{
  "num_hidden_layers": 14,
  "hidden_size": 224,
  "n_experts": 64,
  "experts_per_token": 4,
  "d_expert": 80,
  "d_shared_expert": 0,
  "hidden_act": "geglu",
  "moe_layers": [0, 1, 2, 3, 4, 5, 6, 7, 8, 9, 10, 11, 12, 13],
  "router_score": "softmax",
  "normalize_top_k": true,
  "routed_scale": 2.5,
  "balance_loss": 0.00345,
  "balance_bias": false,
  "router_z_loss": 0.001,
  "init_std_router": 0.0199,
  "lr_router": 0.00128,
  "vocab_size": 3453,
  "norm": "layernorm",
  "norm_eps": 1e-06,
  "tie_word_embeddings": true,
  "optimizer": "muon_hyperball",
  "learning_rate": 0.00678,
  "beta1": 0.95,
  "max_grad_norm": 1.0,
  "batch_tokens": 65536,
  "max_seq_len": 256,
  "train_tokens": 655000000,
  "max_steps": 9995,
  "dataset": "wikipedia_en"
}
Below are experts of layer 4 (counted from 0) of a mixture-of-experts language model. Rows are named router (the router's row for the expert) and show model dimensions 0-223. Each number is 500 + 50 x the weight over its row's rms, rounded and kept within 0 to 999. Numbers have three digits each.
After each expert's rows: a language model's description of what the expert responds to; "mostly gets" lists some tokens that are sent to it at least half of the time. This comes from a sample of Wikipedia text that the model never trained on.

# expert 63
router:446470585452509481487439531551544441579535447546481521508460435541512578472500492558569475499503534473554531453445508535514491621443533570487498580380509456568476528535553470469457488498498517487419533506531532468554460474396531461456434461422479446580510513417456632532541440468441473505447570463535539532501494476438641594464556539521443509498564495535493523461387595481437534469499517532485603481460529428464489446549528466493447452522447459548573512533518370426441499467611499558479561520396589581500480553420414555491455497512489579460567462460451466569544546491412492445542475481563510479540414559597490476595497479516445444534469539472466507513455482551472534494495
Description: t and k pieces. Single-letter pieces such as t, k, l, p inside names after a capital, as in O-t-wori, T-ak-ahashi, and the.
mostly gets: "t", "ult", "k", " put", ".S", "chan"

# expert 1
router:458445488508463484573475530535515506537450367511511504545411421533520562487543484495538499501521547476614484475445458496498497521465623559558488521484510435558479460496515555523429460464475492522438584519597577452560457533430539441486412468420355493547500517431508606558483472467433517549447535531495475484520513382478590575497515471554421514614500502570541522414488541502451493423454497573445575522522514516476498457547541427502406430495445470548481483532528476501468547429575441530512528541493536589502533526414440482464417488467484568540534544466522588573487526527472434389510446501505489511518367595555543444590570455569490452523470518492446524580454544532504493506414
Description: Digits in dates and tables. Single digit tokens inside numbers such as years, dates, race results, times and vote counts, e.g. 2022, August 7, 5:23.
mostly gets: "9", "6", "7", "8", "3", "4"

# expert 9
router:527447512422439496553427482596443452526392455517538460526407501531534519493510549513542504496486588451581438461454501517523506583513598559591564543509439428544458479513450590538421475492522449496422544562507508505558526560428501439544465360454455441563504481470524535559508438468461450530413544454531492470544586470490519575438513435507428595439482465486388559480505521448426511496447487523551579544509567434437525451540482418568521479463516483439477464509537479557447514491520479483511586540508520508495519554450486587493402502467455521498563581494481459542461505480506443425543457488557450398554438574603526486548516467578487474475424616487420558458476577579515421547463
Description: Past participles after was. Past participles and verbs after was, were or is, plus the preposition after them, such as established, launched, performed, made.
mostly gets: " up", "ated", " made", " used", "cted", "ired"

# expert 2
router:436437437483450503535423413563522454523444481553517505588423442548496546450509516542499446575535547463525480437445445578585544536488618520561574552429512461583475523576463523520450435480488513537416537511513529482489498528461504431571448466444414533522537490432475632542535447380490535519465490546527531494533617470457489532494501445522475563571482507517471518365474501477437476465449505540485549541482527444449500460512467426479425423436536501496511458553560499528486552479550481500574463549498537571612540529436436553468461501520500538561569501369493618579480563506501449413550458531561434437525433558581550529561541521515499476496448485448409527590441510580525512523439
Description: Capital after punctuation. Single capital letters or hyphenated word-starts directly after an opening bracket, quote, heading marks or slash, e.g. (PNL, ==Biography, /Glimt, Avant-garde.
mostly gets: "G", "M", "W", "J", "St", "B"

# expert 56
router:488455524479509503470408490533506533533442451599487435566453444543487584510491483513567463487518534466525473442444430511485486604493508562480467555408520460546464546519509530495487403481572459508379500531542501464579449580457510488542445416455428546551502455480503549539518346463514498564447532541519488516580520499492482554511534514592435534521404482547431512491457490508441542486514575495462616456519555421472466462563503437474392456490490453499496416579527522481464508482508465530580528554452575497610483555425473606501389543481410562516583527463502503580555517511464485483574432537510490458551390538535488428565502463607480546538379560465429560536480500558523494553422
Description: Table separators. Column separators | and blank spaces in wiki tables, plus semicolons and commas in data lists, e.g. '7, 8 | 13 October'.
mostly gets: "',", " |", " ", ";"

# expert 29
router:520460516439455518534477497500422467569464477557543467529429451513523643426558491505521446472542541452578489554413435460541527476465522483542517518511467418558457486512459472513480434537527479517380552559504566480494441502425549498465482446367444507571429478477457507551485497449491477544397495527473530495593505423495519552539553502526474506556462563520422498415497500501498555460474508520437507566480522455494446406558522471514385392452572433555572468490561526548441467547541479597493547547503565536575502572474456597533455580486492577546620587480531614575569548511509470439592406491539452451559446507556499457524488468573460538480444492484468517510351491511491450524476
Description: Word-initial s, f, w. Opening letters of words such as s, f, w, often lowercase (sensors, bodies, Kreuzfahrers), plus spaces before numbers in table cells.
mostly gets: " s", " f", " w", " F", " Sw", "f"

# expert 25
router:467439480493476543502446514534489509526414491511454432523447465570466493514465522526493423509537572424557408451438461532488559541419516526513572492452497428552455522511539562538457501488478483510455552548460589490561452573441528483498459451422494477568488441433523577563508483447494526539447512475514553524466530417529528604510519437562457573534447545523409532453453553517477493511463462507522523513496544408494488410583472498531419374528517427488518403509533457583467551476546495580529484570459546575550442548455446560452511531458453534501557595500469490537614556446403424471575464527564430408613479541592501471558600427540444507499474568450475629535447500548501453569425
Description: Articles and prepositions. Function words in running prose, mostly articles, prepositions and possessives after a verb or preposition, e.g. the, a, his, into, several.
mostly gets: " his", " their", " its", " him", " into", " her"

# expert 17
router:529476495436442485525486485585514513501412404533541456585414479535490546461487455472524440532451539477533459471458457492536449502458496581489567548513534468522471513544479611544429495473500512487434559549532568418483540522488493479588444484443507479556460518474461520528493380464486509571444548491508493519469554455431550617503515483562373582525505512532449477488489604519491513523509559513489571524530507499461479461548501481499415429470563492489501399552566485531415588452576489501592514587488598490579481583471470487541362523471507511445594599419474567560503533465372456480493443582435437441487449503540563447548523545569461479498442541451445568487420591595534429481466
Description: Noun suffixes. Abstract-noun suffixes that close a word, such as ment, ction, ition, ence, ations (recruitment, recognition), usually followed by of, a comma or and.
mostly gets: "ment", "ction", "ition", "ence", " life", "ctions"

# expert 18
router:496424476476511514555485433526516489560510443556419509536417432521575558495465476531493525488425580429518422410455429566545521563459525517549482462504547476564446487491509478456422513504479441530397559535561539442530510495523561446494481532479506547533532472493461579562530420446507528581427534473546557426571573506481577536484530404519402520491493482478457493524506499421426546422453502564488518534542542422475502449527510477455493422467445437527550436503587459566426637458535468529588544540390575542575466626456417513537453509417453546489516487466503541589469549539457463434541473578567457451517418546566566408566536483563528491425480539446494523566434499542549443502466
Description: Space-led word starts. Short space-led opening pieces of common words like sp, dec, cons, inst, ass, per, reg, often after a hyphen, as in year-end.
mostly gets: " sp", " dec", " ass", " dep", " cons", " reg"

# expert 38
router:494461493485493466560479557508505505470438390560462427558456512533483657437562574541466470553499490481506518477539457454574502556459550508453498516424549427599462467524505563480414494432501545502454533613550607480483465517446541446472452482502438475527435447468544500457485471444382498532459493491548507452571509444532523566518527554557453549486446537538486465423449539446469477409450501550421561578516592446478511456572492461491397467496536471514523381487568467556425493535533513551521520561487561537531517550440449577419504542493518543532545541487541512556514577446438485462600434522581499542458426522563472450552505432520475474548438617403455586520427513583537445563438
Description: Headings and name pieces. Section marks == after blank lines, first-name pieces like Janice, David, Peter, Robert, and digits or spaces after dashes, dates and signs in tables.
mostly gets: "==", "ice", " Ste", " Je", " David", " Peter"

# expert 27
router:551440491477470551547417480557531483563485458543463476545388414540545534421473533489521522447445471453554439518495489529529542543466551536482511515409540460564466476551583532543451442477607441480446505499537554450576418492436519505553462405466478523516556457458472555560561416410577496546464515503512522490574625445566517584421500447558472555511450472585422462484415493489477533407414492545497570545485525396479492412530501482565478464509463390484535496561556421472538583454600506512526493520488576514492466548446432542491489545453493554491520552508476477582537499470510507485531513470559463451595469552564495439550587454518486469467451584460374567509467558611525527565430
Description: Function words mid-clause. Function words inside clauses, such as to, of, as, not, also, would, than, after and, that or a quantifier.
mostly gets: " also", " not", " would", " than", " to", " did"

# expert 16
router:468443472385466528454483541518475494597435474572529449567451459526547551450471505536546463521504495422605447453392446535581495520487491528487564531474578457558458511513456528522447455491464457476448559532507584448465467586414478433520376444442428442514525462470513613518527452549473431537439516515512552516545498482547494562444529437543405588502508481552456496435500531541400490412477573510448548527520587454454491411526500529446423408484587407521459490492566495510520554444566486538484458495498577533546511534516443493571452501449505503509567591472515589616454527461475504445539461606483466496531401560609515452523537482630486463442490476434473505515475468541570454535489
Description: Topic and place nouns. Whole common nouns and place names such as film, book, school, life, France, York, States, and section headings like History.
mostly gets: " States", " film", " school", " York", " life", " play"

# expert 21
router:470445482445443520521508499574523572543475468556550529521459430573534650504513520495565481512550554432543488483488470541561537537435604536543479533431449492540449472569527543526473420464531518518354516531549505464466437545473532422534452417461485465503535493498476511495525463375493549579494490497512500467536580506428564536469543469510435582533441476519452506449434505448440512492439518499468510573517525458468453428509543516503435407441475504491521483511525442555460569436529474616549461543416521470534406550428484555500472603488464515487581533471513512563471613482477398420575458520610426477548485516510580494563599465571509364537431524506489566523453439585532460529423
Description: List dashes, parentheses. Line-start list hyphens, opening parentheses before acronyms or years, en dashes, slashes, table pipes and section markers in infoboxes and lists.
mostly gets: "–", " (", "-", " -", "/", "==="

# expert 62
router:495435548469400514510404466582488527527462449562478465559421454576552539466491445536556451507530528412573475486501464563500516544475519527528518526415473462502438537513486540520477415453558426588399528555555489472590466509442532465440473388493390454543466452488458602535519466407431497545443539462514576562518552452482581515462585471523440559544473527503463520394393569481439569526416563549429507536476489446465440468634501412518491402471497474506521444496525484552469536468562438541485555563444538553563478540481476585471456541455445522548567541436546567518517518475448485479583423537511467441488459534511527460516558434588496509532413517438500519557492489611519467555478
Description: Capital word starts. Space-prefixed capital letters beginning a proper name mid-sentence, e.g. Gastón Gaudio, Lord Warden, the BBC, Facts Matter.
mostly gets: " T", " K", " J", " G", " W", " F"

# expert 54
router:469413544464497503472459430533443497543461446530441510498435386540545578454532546524555421506521546465474449426465477495604519608439514581569551595468504468598393530509565507472481480478497446502399574612503530480522490596470546472528449485449401522570544525431427605545528483414497519541454522458485500552542508469472581526461503504476471544529524534459402495450408567519504495420419570544474563531490560494466486370586570511521421425437553498508575497504559456554486544473542426526485523557457552585481497594420479475446434564471477493481498566512435503551455567554430491416556423521500431482555478525527557436549517490523456531460457525456488511524467542560556495486506
Description: Lowercase word beginnings. Space-led opening pieces of lowercase words after articles, such as t, f, v, ch, cont, comp, int in intelligence and controversial.
mostly gets: " t", " f", " v", " ch", " cont", " comp"

# expert 20
router:499459495453433560441466519569490398520441487535520416519436514548488532511515507509493478555491473483537395521445478467525481514464526540461511546421492450559481530474470478491484464511559490561423587551576540402555465556438570542518527437399471471525467495482526515500550420505509466590435568501468458514502570413451524510507514489537469512472418503584490510483462592503443576456446523505470623439479576484475474455581545453448413477490470539471448454520610449540499557489507499600516540526486584515581452593469423541484349551516499482592621566500486569579503569444396452436521419497501479414486466467500448430564485456528508423555442602469470524519428519594457547495479
Description: Name-final syllables. Word-final syllables of names and words, especially -an, -in, -ine, -ana, e.g. Haricharan, Andolan, Constantine, plus digits in coordinates and numbers.
mostly gets: "an", "lin", "uan", "yan", " Louis", "ban"

# expert 15
router:514449495412494552518483535570518481570480492574499444563412395515532623535537444468485477491495507403572411420442472578584503537461559551456552487474446487593480475511560532494496416471575523505446484494528502449508486552461542461529501480465437381562500409478527562545496382411473417555436490460527599497495613413476516527476530459535487551534436478528388535483461498452456497418499553510523549560487543448497480486534488487522453392469496465506559505557546529520442544479511481495579486566420558553535485549429414610525473506484526523555558536422481541565547495490428484457511468511583444446634449550545516453551504489526534493491475556473462571531408546558471481588420
Description: Commas, and, was. Commas, and, or, closing parentheses, and forms of be or has that link clauses and list items in running prose.
mostly gets: " and", " was", " is", " be", " were", " are"

# expert 51
router:493419459435516507538441528587563470560486468557507539594459485542533512474490505482509461473525494483583504443499384642508510523486530498516541512459448447578441509547522563571429491451529485514523472489567513452481374479494495415520464451522488450558494452416427597580418480507494485521455523578519505457614588426519554530463532451546383522567470499500453470431446523469406514498499477540534514547541593432525458507577484423525492433450533479515520440610503481525405543428516454542526521544463529611518534603425433541548467487519472500543593503474466522551463534478442396493559475513537394439549401549538474447553512437529480471455443560413514545537512596518551486513440
Description: Digits after B/D starts. Digits inside stats and money tables, and word pieces after a capital B or D, such as B-ates, B-ishop, c-ourse.
mostly gets: "ishop", "uture", "ells", " century", ".C", "ourse"

# expert 30
router:580388525530435469478465554563532559549439384550463440612423471555487568488490469483574470565468530417516460443495523499550515543511567559539508596493511420578505497505432588529437477456480517498510570460551541408493468554486485454477467451378511455566487454437562518516464445417476514581453472471581456525460526429606494560524551428543448567525388529530484488420510540481418481481459531503494563466491541525516435477551505443515451471487566447532482500526520475525446461498563409532515528614392571502523478574423516566512461555478529458504569517449536550557527506546497445523585444504515474455487430492511531371539498472608372506518427548503487515467442514469543513568452
Description: Accented foreign names. Pieces of non-English personal and place names, especially accented letters and Slavic or Romance endings like é, í, ić, ian.
mostly gets: "ić", " French", "ican", "isco", " Italian", "í"

# expert 13
router:540465471467432454481521493566467489502460419530459501567463468537479555522469431437602370520457596455578469478390494492477491527472586529499501493478569446501460561575477567534385495488570504524503515572538521450573438475523489526502484512462501515494499497478462550508462476443553464644451538477472562459449565483515495569493550480505410571579443545507419542410447489507505563499478549495443593482482474505447475410570470397492469403444469438462511411517560463497419508458534502488617546549476520543502456546417529532518401501489448491525595572524498592590525598491431456426487500552600437513511420502512502431515520472542463486549419553452447610595479543529488483512490
Description: Word endings and number digits. Final letters of words (tenente, waste, nineteenth), number words like eight or few, and trailing digits such as zeros in 100,000 or 15–2.
mostly gets: "e", " eight", " few", "te", "ine", "ty"

# expert 35
router:479409470437456519438461497552549467493471504566510451552495419507511549501487571482545535576622489425558455472471458556538531565485538520624482527477439459586447447496566434452472394492473446498487510486504579475560445541417470514496439475436402530578504513421492545603491481473448423560457572492552488558589511382532529535527461434499430518541481448479475516467457490424442576489385544490537523521502550386467489502562543480508404437434506443534557481522525508462482523467511515605553486530478525542573543597501400569481450514528505542564545516428533535516533546493465450445601442539605475480516465590518465503563537408582482421490410546508450536498471524535557559528483
Description: Mid-word letter pieces. Middle pieces of words after a first letter, such as ub in dubbed, ey in keyboard, av in Davidson, plus digits in tables and codes.
mostly gets: "ub", "-y", " Kim", " IN", "amp", "rama"

# expert 22
router:465417453442383536482457543543498506533461480595452522556466499541464625458480503516505513552551485488468472501467395524592524554530570558511484584484549457541398459530506494598484483456522494524410573607600616468535527499432511448513417535469390527504520481494436522470506490465521512528440509559509488506468639440516608531425533436514407465475462513485452488491436538419402501459519527556512609557458582486507447473550502496492456448494434497499456503511512380427442554515483504574533488588501565532531482592409460570446487500505506516526564571445462525539493582494490388442515518492519400466554473533519535476635539477448477444475435511484434504502460489525453478483531
Description: Layout, numbers, coordinates. Line breaks, table pipes, closing parentheses, colons, heading marks and digits in coordinates, plus degree and minute signs and infobox labels like Location.
mostly gets: " =\n\n", "′", "″N", " Location", "=", "″W"

# expert 8
router:457451518453401500502490417576521540519412422564540447582425469488541563466523497528494520505464516423510502486458475512567546473526481567497529582518572411494466544530477529531458399417544542513416534571605532421577479550555525570525478536521467486591509521443498549527528408432463489563468472452434492529466516449500555522446550509553414563585449567485392495503429556466464506522422561499465568532526570472513459438570479480500463493503485547445479446527507458459459475480516522568473485550539536510659469583426427515438420489459537487489582616430464570613485520471437523416499425495473451451514529526520524446539586449520407460516424493481462481572398434536466475496533
Description: Taxonomy word pieces. Mid-word pieces and terms in biological taxonomy lists and species articles, e.g. Lepidoptera, Leptotyphlopidae, author names like Walker, plus species, Genus.
mostly gets: "°W", " species", " Genus", " JPL", "idae", " UTC"

# expert 14
router:482458419448457492523491487587534456495437405527455415558435432527541513486480532411529514499521491456596444485458407543559524532452599601500531478461462488543501518579517481478447486462517422521469487543520571472510452555428587486551470458502396491548565408464473538592454461491515495562389520473452437504557516422607542492469491435529397536589491495541403531409458502511493519487417506545467568513504537382483488422560512441548476464476500445492507513544560453502440588450535470565539506474464539558538510582421437500484485609478471540491534538465488647569496564544438462517545425536574485474584488509505520451581500473578495512452431522450486506563457524535504489584404
Description: Articles and ordinals. The words the, The, This, a and ordinals like first, second, plus leading digits of years and numbers, e.g. 1992, 2001.
mostly gets: "The", " The", " This", " first", " Second", "This"

# expert 26
router:491449515472434486547499507516555503534486478537466468511443459574534542506520431494590480441524500442464456436455444575517513579492599494521514552489522415575426542535488561492499516406530476575486527517525543494503442516432498392515461464515421455568426503458382627520508436513487428495430513435493492511604590453482507499538552459499522549523430553545418476498431493517420520492470547579452517486494577505468408491500489455461396447447478549535572411497570472535477562490590492577541544454409535457587419560451450561494449509482486586521596549460523592558561473494464498429595401468570451444553505567547531472599509444556518508467414486505503558517507506498536420582446
Description: Vowel+r after S. Vowel-plus-r pieces such as er, ur, ir, ar right after an initial S or s, e.g. serial, serotonin, Scarabaeus, Sherman, plus year digits.
mostly gets: " Ser", "ur", "ir", "our", "r", "er"

# expert 5
router:501469472427409518483452467510489544528433476518567516566452469476480503468483540519525380575487532452557475431458442534489503533473572469497443507465563441565461529549480572534519512481506477516431560590548549457504421596427514529428427514507467525573464474496505574523445460510547497507429439455504546526524528440388511548491550445510447581577441427562400505432419521553463497517573558557419604478519519466492420447571468377482451436467500460540448384511559469482436512542601482543567461533434589548531460606468515554557467566510447560485578546455477584574618549503512452462580502524530490451516408594554497455502520442508476445524498484471441525530470490506551448544452
Description: South Asian name pieces. Word-internal pieces like h, ar, at, ia, ta in place names and surnames, mostly South Asian (Bihar, Sindhudurg, Gupta), plus digits inside years and numbers.
mostly gets: "h", " Har", "istan", "ar", "at", "hi"

# expert 3
router:482439510472496437498472489541498444478432401565494451622462466566492560470451509500486470467491608420605425517468528485541452471476543494461486533445454510531505432454566475566470457506592523525448533474609502477535470501499558502455442506419525494564503472439474536546484442438486502623459580479503462484536541444541541484532554494566455496493460511555456529430472525461454602528436518535497576458507555447519495488545585468507411465471535476427492419535533499533485534465501483514550622627528503567544542599448446568521443470469470439530608534461506539552446546412476400454512455497527403460562451483543505377538581449579509428518447598553514523535423535596536426541465
Description: Name word endings. Middle and final pieces of personal and place names, especially surnames and first names, such as Charl-ton, Ral-ph, Ferr-er, Richard.
mostly gets: "ton", "wood", " Michael", " Martin", "ridge", " Robert"

# expert 34
router:473471451468411574566431517575463531591394408515505530561425445504564542454508467522519462552485481422524465498512434570558517580450562531483530531450516457596476508525524486530432530440501433516514509548521561433618473559404496418516395454489497488569574410498494604563498480491497445523430475505467591512497548447560536521520515440482508577486447526549483465449398571533444545504489500547415527556494549416443464483521522397503413432451503476506525460591512480455519491451541417537523539538446529496482492554465518575477447578577466521513592521484453543522473522425485501433513433457565452458581449553530484431540552446588519497594439531474417500455481539556545446576405
Description: Foreign names, regional prefixes. Word starts of foreign names and regions, such as Nor, Mal, Scot, Cal, Southern, Western, accented-letter byte pieces, and mid-name fragments (Abyssinian).
mostly gets: " Nor", "outhern", " Mal", " Cal", "°E", " Scot"

# expert 41
router:473439541507468460484495491570498529556503495593481458556470416537516569452553555429572519478511532448489486421490427515503466584498529542546571624492515460542441608544546505471440499448538430602469496490546537395502473530502492491556394490488472456504534522447427574569444460379434466545426530501545568516480516427532558486519496471561467583507453507500476458439428598535457523550448515576440584495438519478515473503571504492501476456470473425489488529538561456550454488461466441591566554625437615557572465555479531546483433538539496558495575522403504503543481514461438442404596469570543425499508399524563507470543480356557455443514499549511472534505441511542507511497493
Description: Slavic and Italian v pieces. Letters v, k, ov, av inside Slavic, Turkish and Italian names (Treviso, Tevfik, Viking), plus table separators, minus signs and vote tables.
mostly gets: " −", "v", " mov", "ov", " Jan", " ±"

# expert 47
router:540442510483499480465470503507497459532433471502585460597413435608464476562466516516592481492450503463544490504481437517520505532486540528539523498523481443536461524525527574542356431485526497487496527546503488458541482518471534497525460382428500487557472479541465547612526423424506440492408567505525455531545514467482584601483509413495429497446456557537432482495481480491401586474445536541500576547444588466433535470542519421494519474461473431510524447536516459586415577471547472496552570510491570499558460531454426595430421542414446568515551597484501508587484511455499441404529519554485460401568450543556496490604553494572521466541467582467338527471477558557539510516507
Description: Verb endings. Verb inflection and stem pieces, chiefly ed, ing, ated, ised (pledged, promised, quoted, arrive), usually followed by to, the or by.
mostly gets: "ed", "ated", "osed", "ized", "ised", "ined"

# expert 28
router:473395488444404519464478485552466513497529509526487434616499473603466512519452530511524494524504520423567512516519484576517521518516552535440531537499488461542415549516492600497414451441546454520482555470562530490527415536508555481541526515458439517575512455424517562548473411477565473486423592512516496498549525447519543517473451464570444552513453508554503480468483556431466472484431518553482528554481548467468503455535513438465477424435438458540563421431630439527463557412567454496514529542471537511522446547401455550480376507540415539500613517502408597520482569547481428414529404604539412479570423483589567480551535507516558433502467579477530545579460571537593509498476
Description: Mid-word syllable pieces. Middle-of-word syllables after an opening letter, such as un in defunct and functionality, in, an, en, con, fin, stat.
mostly gets: "un", "u", " fin", " con", " Con", " stat"

# expert 50
router:498473442440478460463510545525562481543459445536590499524469480505459591500520509447559450485500544489526417416472463555490544558471542511508499478501518436594461513461486581545423463469503502476494511538535560450532403519491509462472411407493424473551502466472416566510452508503510431484375549478495481563478540395525451534536494452554443552516490504435423477409402492527475574417443476470496526480557574424436516445600470456567397511420514506538541470478498467531507518529579462564606520521502580532564441530492494554558469531519467542506566549437480516539585578362457440469574461561553487493563429570639486499544567410512488420592445484514486545539542499582543476560442
Description: Common word pieces. Pieces of everyday English words like wheel, kneelers, stressed, wine, good, moved, gave, plus opening quote marks and single digits.
mostly gets: "ood", "ittle", " moved", " good", " put", "ared"

# expert 33
router:501450523424490530488413472548447487563424433570499431536489411465529490548486458489530429526498572385627492465445440457535559538522548557566527639493515505567457515503525490562455462523543458535513480461590502483467465560420598427442507387441415461614410470432458574538461476389542450508443586557562465520517513436478590488472526492497482554550510516529426571488386523428445556447493526562507519510518546481510453451548468454512479471478504452463518440456588495484496526516501540541559554537470513593527465521446478527564488478414445450502552543445464580568499514521438550427501465503568476437522437603565455434520548454546478479481433592513446529467504521535472488585471
Description: Mixed pieces and digits. Mixed group: the piece se in names like Essex, digits inside percentages in census stats, and words like well, been, the after was.
mostly gets: "se", " e", " ne", " well", " been", "known"

# expert 24
router:454456478465384477471428516572506544572417472557478456594478421526498570512506452488526425575490548492576435505470439502453493542547525507511478526427445434547463499469517507495403513436490491594492549560543535485522441547476481478472439470462412450582487415483513595531451354374522498558470539502517539442501567442462493526546580411569477527567439534512438484496407539463478561454549509545542563526491524498518490443551513393476467489507516506450537443529514445533465522520536533531512499514478480504541458525456434565504476559481445557472555625442476525575516551494451487405594479524564519474468351534559477395575522505544473436518424499429422608529464519585475503533419
Description: Foreign name endings. Final vowels and endings of non-English names and words (a, o, i, ana, ima), as in Nimba, Durga, Kannada, plus final digits in years.
mostly gets: "a", "i", "ai", "o", "ana", "ara"

# expert 55
router:548455528473476508486518538592490451556455401558445435514440393522519517497468499518533519478501507429551433464410460484490509599443518584480434508412483483543469526519492491515404444449569483462465526577546581447575467568384539531479468444551396491532495465460451606602478438476528474565490486522513528514522616446552564568448504450541420548480506445511460477458430532458471512487390496544479548496482503366499492452550506472545463429524423430488518480558502449513520585475564489507521492492513594582501457536488450525481483515464443516516592599454530587602580532540496523485567518516575482503532447549592479441558445393564511497456427549446460550490488451529491504612432
Description: Subject pronouns. Subject pronouns starting a clause after a period, comma, so or where, e.g. he, it, they, I, She.
mostly gets: " he", " I", " He", " it", " It", " they"

# expert 19
router:534472477441433464517434485544488527505499382501513439635475496516497488486550507460506418525455492455529444487450475565521500572475584504514485477461542405482441490511569534559445511439504441505423573502542522390643447520473438471489462494422450480539475536487476558550455459472530418606451525508469533516497560393439619538518493523504460592539537473553389485469401564475490536500442447548503553508538593460454480442515525506477417384446497414470540489521524433546486508493550468617582513560483600535550504589488486499471429452457469510477537553470443561546472515552494441477542487502601471480549433448573562453559570511596417488472431588518483552547450489548498474519461
Description: Table row breaks. Pipes and line breaks ending table rows, especially in election and sports tables, plus separator rows and sentence starters like The, However.
mostly gets: " |\n", "|", " However", " This", "|---|---|---|\n", "|---|---|---|---"

# expert 36
router:490460443433409561550519509502585510529416456562553409526433405589529536483471507521551439586541485468542448524478447490563544547444520532469564573504472478547428531504506570480464431458506464527385509563548484456548507557515499455490448395436440435525487473457508518562579486489501452569430494448553517504464599471512554571485503447497404587535466539543495545432408586484454532501453563491475570560499523420449477459606480531549466392488485493551474412509553483556489586450519448519535481487509521513548487522445456528461459582460475515516584575422531492552494572516384460457536446585492429468475476560551546479577534379553507528538436559452467525588503493604471488516426
Description: Section and table starts. The first token of headings, table rows and sentences, such as ===, |, and capital word starts like R, Re, Pro, An.
mostly gets: " R", "===", "====", " Be", " Re", " En"

# expert 40
router:499429458467467511508391529565468436530476395531458454557469438538504518466443480499518510544535534450537465490481399551579485498466586521592528610470475450567450556580496534493463452438515509522474588561464582408615449551431519449479471376517404494549538485405461549525541466381487470537509477571509542539499538418526470507488518472501412538528456511564475501369470529424510463477487480520497543522517561418484439497585491440481376503520528399514485448559507491488454581518552458524593503534495544563477490547477408578464469525499430474554594553445561578511487523559477486477548512537557457423498397515548541472594525474567504472523417532429452576486470502556520492508469
Description: Capital letters, Roman numerals. Single capital letters: Roman numeral parts after regnal names (James IV, Charles IV), acronym letters, and capitals starting names (Vigilius, Kids).
mostly gets: " V", " I", "V", "I", "E", " X"

# expert 45
router:551470500476500541552468462554501550544442493648483474566406420596570592493480513498483530505423556446527446487400445562527538573527565530473477538504540470533423525492444524571512490446522466498484490546569588457530491504452593455419445449464509525548488464533467472461493429469391500527491507525571539549463628415479669499466553379535485499508465564483460526464522530466461453463459564609457527464469556448494470447554520502485421458489459460459474489609525462511452569432530453546557557553453545517585415563460477555533464539505512566533539575495436503544490553516428419454532492497565467457543508532504479450579576470538451468449443535441421470469477445468531505468392
Description: Months and or piece. Month names in dates like 26 July 2004, the space or comma around them, and the word piece or in Mayor, organized.
mostly gets: "or", " July", " March", " May", " August", " November"

# expert 53
router:540449454489488484505516462510533528544487416590464449557412415460545579473497536563501505538554510441472512466493392524596524543456552516499467502499487383600438534547554625465407464526540431404461569512466515524555515529438535423521442408453420482485473483397490590549506449516554494563399504526471556503544555462471499483550499429548481500492495490501475487473408498489439487493371500537489597557542507465512534472579486473465442437467471458570490445561566465552462527478522558549512496464505590601590428568455462569556493474451457551529532540451552546576563497450464476460496491581567453465542411459565523458619518467580435443486486490431527573524444482536434451489480
Description: Quotes and song titles. Quotation marks and apostrophes closing song or film titles, plus words and digits in music discographies, track lists and chart tables.
mostly gets: "\"", " \"", "'", "\",", " album", " '"

# expert 4
router:459355496442489526497461490575573539500423441617452505557476398534482532531468491555501484570495556432502471416500459506536515580451569559585566537483503437538412519478534505541425457465621492509399538522527504515538456605487548457517467521462496480546503444468498527528442436456488417521459572422521529514550550440462521520453547470506439600614536509528494538449409542458430421433427558527494498552480542420513434504551534415517483378455510449548527390499562522522474500431513525534516573504438532540515535549478522592496516529459486488515539526511514530517495589516475474415575419531604452393589449552513536460507528479536481435555447524497439583506469536596484456499470
Description: Word-initial short pieces. Short word-opening fragments after a space, such as c, h, b, re, co, pol, that begin a longer word (cooperation, policy, share).
mostly gets: " b", " d", " c", " re", " h", " al"

# expert 60
router:518422527460524545499457512537529489528413369539525437554461450547470508481546558496538468503457549434557469468403391477472498543495564557520538565429507464597417520495467583604489430469528466497429534495520535437537525543446469437456481499449423520554434447390502556622471493449522503521432520522554531509511467478487504541505517491597464558575489575536466509460447535484467470487473559611421549509492547494472453512588484497465406443460527465494480452554514478526546501541521383549562520605497567599549458558406387585542528470522429489559510588434543499515453578525494466441504446489550508491550462527546493436603577476558456477523416570410478584501453489504546475540518
Description: Line ends and codes. Line breaks ending list items, table cells and headings, plus final letters of capitalized country codes like SWE, ITA in sports tables.
mostly gets: "\n", "===\n", ")\n", "==\n", "==\n\n", ".\n"

# expert 59
router:493435506463416510515477481572522415599501477581489454542461401552589542508544492532518438499488499418509467478432409533490556577458530544461483523485526443536457489508539559408403408498535571566430538639517560503571511474458537517510438530514403486491468467482503576574411423419517483556455513481526598488514568447452571527442547490505416525505424522546468465454466548459459543412522513524518515480449492479454469425568521454499403429501542387472492486522523529515461535543513452511552557519433498499513536517431441574505471664473434589536525515459481492543528627514425467408500434486560460441509434517540527480592514526549439503533521513505447597520486535570501465549439
Description: Initial S, A and i. Word-initial capital S, A, Ke and the qu in inquiry, plus final i in North African surnames (Slimani-type) and digits in dates.
mostly gets: " S", "i", " A", "qu", "ke", " prov"

# expert 44
router:460425487460497523457409466508442573484407440520503506528383424584458506476535481510558419580524512441556423460457501500517514549500540623459560561492392387554435524526541581473463459542542498483455540559541533456513505602541493537474483412437484482560519429464441547535518405393490516552501566528563478526461507435368563536419523424527469568595496496508452493515458615445489490447488592537511567541494571453465489465575508396533495474539542491507537471552527456481499563488516528564525589536447498497454506593391507462511430553440479522554559551451523545584488590522464443453522450524497474418526504526511534479548462521493468509458458461446421571511492531570544516446435
Description: Learned word stems. Interior stems and suffixes of Latinate words such as anatomy, incident, unitary, -ism, -ics, -ial, exp-, phys-.
mostly gets: "ism", " exp", "ial", "ics", " expl", "rac"